{"num_hidden_layers": 9, "head_dim": 64, "rope_theta": 10000.0, "lr_head": 0.00546}
Below are experts of layer 3 (counted from 0) of a mixture-of-experts language model. Rows are named router (the router's row for the expert), gate (a neuron's input weights, with its number), up (a neuron's input weights, with its number) and show model dimensions 320-383. Each number is 128 + 32 x the weight over its row's rms, rounded and kept within 0 to 255.
Before each expert's rows: a language model's description of what the expert responds to; "comes after" lists some tokens at least twice as common just before its tokens as in all text. This comes from a sample of Wikipedia text that the model never trained on. Tokens count by the router's weight.

# expert 29
Pipes, hyphens and equals signs opening a new table row, bullet list item or section heading, right after a line break.
comes after: " |\n", "\n", ")\n", ".\n", "-", "\n\n"
router [ 87 109 154  56 135  92 128  81 137 136 135  90 129 131 102 115 135 106 133 187 128 154 115 155  83 147 177  85 112 102 120  43  82  86 171 113 102 181 121 112 123 167 133 133  87  89 136 184 111 140  50 116 178 126  98  89 120 152 137 113 162 148 114 110]
gate1 [116 157 121 136  69 151  94  76 119  81 119 146 128 138 118 168 113 114 159  73  79 101 110 159 163 125 125  73 107 120 130 140  81  73 107  81  98 138 158 172  93 109 149 150 189 129 168  91  62 130 160 109 133  90 105 115 107  97 137 126 139 138 165 141]
up1 [204 140  60 159 130 129 186 110 142 142 121 114 132 157 148 137 126 106 114 101 131 109 153 141 177 140  90 164 132  82  62 135  96  73 108 173  55  94 130 150 149 100  79 123 133 154 120 207  78 173 116  47 138 129 136 105 145 135 127  79 125 148 134  61]
gate2 [179 182 108 130 135 177 140 165 140  96 144 106 146  76 101 145 133 116  96 143  70 175 125 107  87 127 135 174 118 186 172 129 148 129  90 128 102 181 145  87  64 151 150 140 119  97 100  55 164  90 164 138 141 107  67 107 150 133 115 129 122 115 118 154]
up2 [112 146 193 138 156 170  99 106 170 178 143 119 174 122  81 122 161 130  85  89 127 140 143  75 109 117 132 152 103 167 161 112  97 139 128 168 122 120 104 119 149 124 134  75  91 162 144 114  65 124 138 127 138 148 124  94 118 125  81 154 136 115 142  70]
gate3 [169 135 128 120 148 197 139 143 142 123 129 170 168 144  71 126 167 117 112 105 129 165 136 150 132 134 186 155 147  87 149  87 153  35  90 200 108 174  89 124 146 147 186 132  76 114 125 183 101 127 129  78 105 118  89 146  98 188 124 133 171 105  99 129]
up3 [127 102  84 148 130 119 133 166 194 111 135 170 171 119 102 144  85 103  98 123 111 107 175  64 154  93 101 162 212 112 131 106 181 127 103 112 127 108 104 138 170 160 145 114 156 161 129 165 168 119 150 128 122  98 119 104  92 119 127 127 104  53 109 162]
gate4 [ 99  83 126 110 148 142 118 146 133 139 152 183  87 150 117 110  80  97 114 107  79 106  78 178 101 130 140 109 114 132 130  92  91 119  95 157 148 140 146 140 119 180 178 161  99 151 118 154 127 113 183 140 156 148 136 155  83 139 146 121 138  77 132 177]
up4 [113 114 127 132 108 111 145 159  96 144 130 113 139 128 147  89  87 165 138 111 199 190 144 130 147 144 105 156 122 161 181 118 122 130  86  91  69 167 161 111 145 175  59 175 163 106 157 150 154 130 112 110 134 191 102 140 151 103 133  85  94 136 158 169]
gate5 [189 155  81 109 159 115 155 147  97 163 157 128 122 118 132 124 140 131  79 165 143  90 190 161 103 163 132  78 135 189 135 174 139 135 125 135 112 111  83 122 141  72 109 230  79 117 170 125  75 138 131 123 102 116 101 162 173 175 121 101 136 115 113 210]
up5 [105 158 157  82 114 129 153 208 172  86  98 112 173  56 131 157 123 110 134  94 167 133 142 104 138 123 150 136 118 100 146 162 107 104 135 157  86 168 146 126 138  47 114  46 104 110 123 103 163 137  99 137 140 140 108 120  96 125 110 146 127 149  79 129]
gate6 [134 117 135 109 106 122 187 150 122 134 135  98 117 125  89 136 182 120 194 141  66 139  87 126 189 138 194  84 128 162 150 136 142 120 101  94 173 149 156 124 180 141 101  73 140 104  87 115 158 115 138 142 120 116  75 125  94 125 116 117 108  93 182 121]
up6 [179 176 128 163 141 128 150 127 117 156 127 122 122 118 124 156 156 128 139 160 127 132 119 148 179 124 156  93 143 103 134  86 122 160 146 115 143 104 171  97 179 106 199  97 189 124 154 236 139 112 165  80 177 130 136 107 124 134 143  98 117 132 166 110]
gate7 [106 215 127  89 149 127 133 176  67 156 152 114 124  57 136 154 120 102 140 109 156 116 111 194 119  99 161 101 133 107 161  78 133  90 138  94 106 103 143 127 102 152 138  88  90  61 160 124 118 116 105 103 129 125  74  91 106  66 158 136 137 153 196 127]
up7 [174 112 148 197 126 152  59 123 123 122 123  88 160 140 105 141 101 149 139 154 145  97 165  60 157 135 168  63 202 112 137  56 110 121 130 173 169 154 100 122 151 101 107 169  72 111 143  96 127 112 109 121 121  82 117 112 198 102  92  87 136 106 171 121]
gate8 [ 66 146 107  70 113 137 137 133 170  86 165 146  94 125 182 132  86 136 177 111 143 179 126 145 214 118 159 102 167 100 175 163 185 102 132 124 172 155 156 172 112 113 100 149 111 155  51 129 131 137 140  96 134 101 161  84  70 106 181 162 122 101 107 135]
up8 [133 204  95  75 100  86 113 179 149  56 169  79  66 142 158 137 152 163  87 111 226 136 100 114 130 133 127 136  63 113 167 153 171 136 152 106 101 168 109 118 141 128 102 131 148 126 174  94 119 130 139 155 126 155 132 105  74 127 184 119 136 171 151 102]

# expert 55
Roles and field words in album personnel lists and infoboxes, such as mastering, backing vocals, art direction, Label, Released.
comes after: " |", " |\n", ":", "\"", " –", ")"
router [150 112  94 108  74 106 144 105 149 137 112 123 199 142 137 108 140 160 150 136 155 141 132  68 137 113  57 128 120 100 113 141 125 155 163 162 149 132 124 123 118 152 174 193 134 117 143 162 140 136 155 161 139 173 139 186  83  75 134 125 124  87 123 104]
gate0 [ 80 157 130 145 165 161  87 152  88 138 118 143 155 123 171 103 135 122 155 233 125 177 127 200 111 127 166 150 124 122 171 112 111  88 154 154  97  33 122 139 143 125 146 137 191  93 157 154 173 128 161 190 137  54 166  73  95 177  99  75 152 137 151 156]
up0 [158 169  76 156 117 140 169 121 142 128 145 137 152 150  96 119 153 124 147 189 199 172  96 146 104 129  76 186 156 131 170 130 186 122 133  39 159 107 117 154 166 226  77 101 118 125  67 180 139  99 112 148 116 155  99 117 163 102 194 127 152 181 140 167]
gate1 [155 114 149 111 102 145 175 129 100 134 103 128 136 101 147 155 141 144 156 133 140 174 132 103 190 124 122 120 164 175 140 172 126 116  91 157 160  69  87 158 127 167  67 151 178 181 122 143 125 127 166  70 118 147 124 160 156 130 149 113  86  85 121 166]
up1 [169 142 134 139 155 119 118 177 127 172 118 131 130  95 120 136 149 223 115  99 133 116 133 138  83 138 120 155 147 100 106  49 125 115 112 150 166 159 120  88  65  50 109 155 113  69 163 136 178 153 115 143 165  96 154 169 160 101 157 132 129 113 138  92]
gate2 [156 137 152 115 123 142 205 163 133  98 155 162 109 112 137  87 109  93 109 122 154 157 130  75 152 159  61 138 124 132 141 101 127 123 158 137 141 135 140 195 131  95 177 161 131 152 149 119 140  63 151 143 129 163 203 134  48 145 156 181 136 166  99  95]
up2 [ 98 176 159 111 157 153  71 121 141 140 158 111 129 127 155 134 170 103 141  65 170 148 116 140 102  91 144  92 100 120 125  99 137  81 135 149 161 182 127 101 102 119 121 154  80 155 137 126  91  96  96 128 120 128 110  90 101 118 188  67 126 116 133 145]
gate3 [162 160 108 144 172 140 109 145  69 105 143  93 113 149  99 131  63 133 116 162 155 127 132 123  91 163 155 144  77 108 173 144  46 127 109 191 150  98 137 143 105 180 187  99  79 159 118 113 113  77 106 123 126 112 153 141  86  91 100 109 113 109 149 145]
up3 [161 101 170 190 170 143  87 114 157 125 132 129 102  62 169  85  76 111 171 166 114 103  65 120 137 168 145  65  74 180 152 129 112  77 185 146 128 101 156 191 104 127 165 105 202 119 106 141  76 129 160  99 118 136  93 122 157  95 155 154 122  96 172 149]
gate4 [128 156 136  57 110 150  99 139 147 116 158 136  91 142 170 149 104 111 118 172 179  39 114 136 153 105 130  73 123 124 123 124 167 116 109 101 183 124 141 143 135 131 104 187 172 118 167 199 143 156  88 170 134 192 175 152 113 133 181 136 147 139 146 141]
up4 [148 157 190 125 123 159  99 142 102 149  80 157 191  72 137 147 173 131 134  75 128  89 147 149 130 113 118 124 103 111 143 137 200 107 166 150 157 203 143 101 109  94  98  64 150 107 165  78 131 175  89 141 149 153 132 156 146 130 203 100 110 180 154 124]
gate5 [152 116 138  46 147 128 130  80 130 154 108 113 187 124 139 100 169 142 103 130 109 118  91  68 165 139 163  96 123 126 112 117 105 137 120  70 103  75 134 162 127  97 130 172 108 112 113 153 115  93 143 114 103 116 137 121 108  89 144 186 123 134 197 159]
up5 [112 137 159  82 124 103 106  89  91 180  82 148 141  97 126  92 135 120  87 181 188 105 123 157 113  94 119  89 105  84 175 169 110 148 244 112 212 133 173 192 128 190 107 141  65 102 134 161 123 163 115 149 126  98 131 113 183 108  88  73 165 105 128 121]
gate6 [155  99 141  92 107 130 157 163 138 113 109  85 119 123 159 124  96 188 141 128 110 145 112 177 171 147 123 149  68  94  85 101 114 131 117 183  96 122 133  96 178 191 137 160 101 136 177 122 131 160 180 138 126  87 123 113  92  86 143 143 122  92  98 105]
up6 [162 152 154 111 193 163  92 113 128  84 123 137 170 114 101  88 104 104  87 120  95 171  92 174 104 117 158 142 154 157 157 115 103  15 106 161  75 174 164 157 121 148 140 105 162 151 146 108 119  82  56 134 147 153 151 104 219 153 156 148 181  95 135 121]
gate7 [125 166 172 111 180 132 153 150 149 103  78 150 121 149 164 126  85 190 138 122 138 114 137 144 130 124 129 150 111 136 139 139 142 146 137 137 109  92 139  83  99  92 119 101  77 148 185 172 131 158 137 145 115 129 119 118 172 115  92 113 118  99 193 160]
up7 [ 90 179 136 118 173 186 131 194 150  95 126 150 175 112 127 178 131 136  70 158  89 106  99 143 147 127  79 121 118 137  99 168 154  98 147 136 111 122 155 122  85 147 133 129 116 132 164 140 123 132  56 187 142 116 147 172 138 124 181  80 134 166 161 166]

# expert 9
Pipe separators between cells in wiki tables, plus line breaks, list dashes and succession-box words like Preceded in structured listings.
comes after: "\n", " |\n", ")\n", ")", ".\n", "0"
router [ 90 104  93  66 142 110 186  64 169 165 197 135  91 125 105 196 165  95  74  92 151 100 160 162 125 145 148  95 111 189 107 116  66 115 124 113  74 139 108 118 100 122  83 125 188 168  80 137 149 104 148 143 102 144 132 176 162 133 114 155 147 163  68  88]
gate1 [113  97 130 158 132 123 191 162 124 109 109 155 219 114 123 163  61 107 150 176 129  74 103 165 188 134 173 112 118 141 141  52 104 161 193 189 171 173  99 146 138  52 162 145 159 172 169 131 126 117 140  86 116 158 133 159  88 109 100 189 143 136  65  80]
up1 [140 114 145 204 134 122 179  90 151 165 163  82 117 117 129  98 131 132 144 150 111 153 149 127  96 143 126 165  83 108 105 153 210  90 126 179 140 119 136 111 110  82 123 172  98 113  87 194  86 113 191  94 114 173  77 118 131 139 131 179 177 190 122 106]
gate2 [127 138 111  80 117 118 134 188  96 143 154  93 201 102 102 215 137 155  32  82 145  89 146 110 157  82 126  58  98 148 113 121 120  78 158 136 170  96 160 115  89 115  80 125 152 102  63 192 155 127  80 108 141 162 112 158 184 165 144 164 117  99 199 123]
up2 [ 89 123 132  94  94 141 158 122 161 143 140  93 131  98  85 137 128 147  99 100 137 107 111  95 100  96  98 119 131  88 142 135  96 135 115  16 175 163 167  97  90 132 141 215 125  90  48 135 134 128 119 180 113 166  87 148 132 104 145 164 133 141  91 139]
gate3 [ 91  92 119 156 147 164 215  82 129  89 116 147 140 135 120 121 183  73 152 110 124  97  89 125 122 149  64 115 166  72 176 154  91 108  69 126 116  72 123 110 140 117 129 180 128  88 172  86 129  70 201 126  99 159 146 153 144 112 119 150 120 134 110 115]
up3 [146 110 136  92 118 137 167 173  83 118 120 121  92 117 139 115 155 185 126 182 112 115 112 143 105 143  97 104 130 140 157 120 146 114 143 112 138 135 177  88 155 122 130 164 152 155  88 139  96 120 116 163 141 173 127 122 118 192 109 191  90 176 156 120]
gate4 [118 146  64 175 120 149  58 123 119 128 185 143  93 128 149 184 110  92  65 136  45 150 133 125 136 151 101 122 182 161  99 115 119 121  83 176 108 164 136 145 168 120 162 187 138 132 134 181 133 160 184 126 140 103 191 143 147 107 148 147 167 151 127 109]
up4 [ 98 103 100 178 121 128  90 107 113  83 105 131 117 145  81 131  98  70 184  84 118 146 148 167 161 129 100 133 131 159 158 146 157 114 178 181 113 148 162 106 115  85 122 115  88 113 103 158 174 121 166 115 114 109  85 134 132 148 144 129 157 123 115 171]
gate5 [135  98  92 145 132  60 103 180 115  98 128 147 103 174 111 157 108  83 144 126 153  55 103  91 185 135  99 108 131 136 156  92 161 124  92 119 184 120 177 112 135 128 165  77 173 145 151 173 176 141  97 158 105 102  78 174 149 114 188 174 101 149 120 124]
up5 [183 102 101 100  94 125 123 117 122 155 112  95 135  83 122 142 145 192 129 147 139 103 160  66  97 119 178  84 126 100  85  85 137 115 153 124 139 162 152 113  79 148 145  92 164  87 123 109 156 111 155 116 131 158 123 103 158 111  94 100 133  96 159 195]
gate6 [ 75  81 179 144  97 135 112  82 132  76 119 169  92  95 135 159 163  69  85 139 131 172 109 160 114 147 167 130 191 104 117 162 114 120 127 142  98  71 117 124 139 102  90  99 116  94 180  58 108  50 129 138 113 121 140 119  93 116 109 125 109 128 138 136]
up6 [ 93 168 157 145 130 108 152 119 141 114 114 163 133 141 121 137 159 131 102 122 116 130 115 129  98 111 115 146 196 176 167 178 132 131 117 185 149  82 148 158 143 108 156 156 118 156 135  83 167  65 132 133 127  64 157 144  95 121  89 127 172 111 145 103]
gate7 [130 120 164  93 117 129 111 100 149 128 133 167 118 154 175 124  94 140 130  70 169  69  79 141 178 144  91 118 151 126 168 125 109 123  99  75 126 119 107 130  99 177 150 129 111 119 142  93 115 142 170 106  87  83  98 153 161 159 103 154 120 113 107 185]
up7 [129 120 115 157 128  63 160 207 113 107 151 115 114 148 154 131 134 115 123 115 133 201 149 149  91 147 146 169 133 177 143 130 129 143 120  56 166 199 119 155 183  59 103 139 132  74 143 133 157 240 142 109 137 137  91 139 101 111 134 140 138 112 169 126]
gate8 [124 172 103 139  94 197 145 119 161 120  98 103 155 137 169 143  55  79  87 194 131 165 124 119 125 142 142 121  86 109 155 185 117 114 142 105 142 145  76 183 123 170 138 147 124 139 116 146  81 109  71 138 146 108 145 165 155 138 151 140 169  87 141 122]
up8 [114 131 124  86 101 140 120 152 163 191 136 127  98  74 167 153 134 102  93 126 137 128 120 126 113 123 147 178 147  74  89 202 161 145 116 177 119 142 153 171 117 140 154  90 133 142 129 145  94  27 109 109 119 129 175  92 123  90 160 123 140 110 172  92]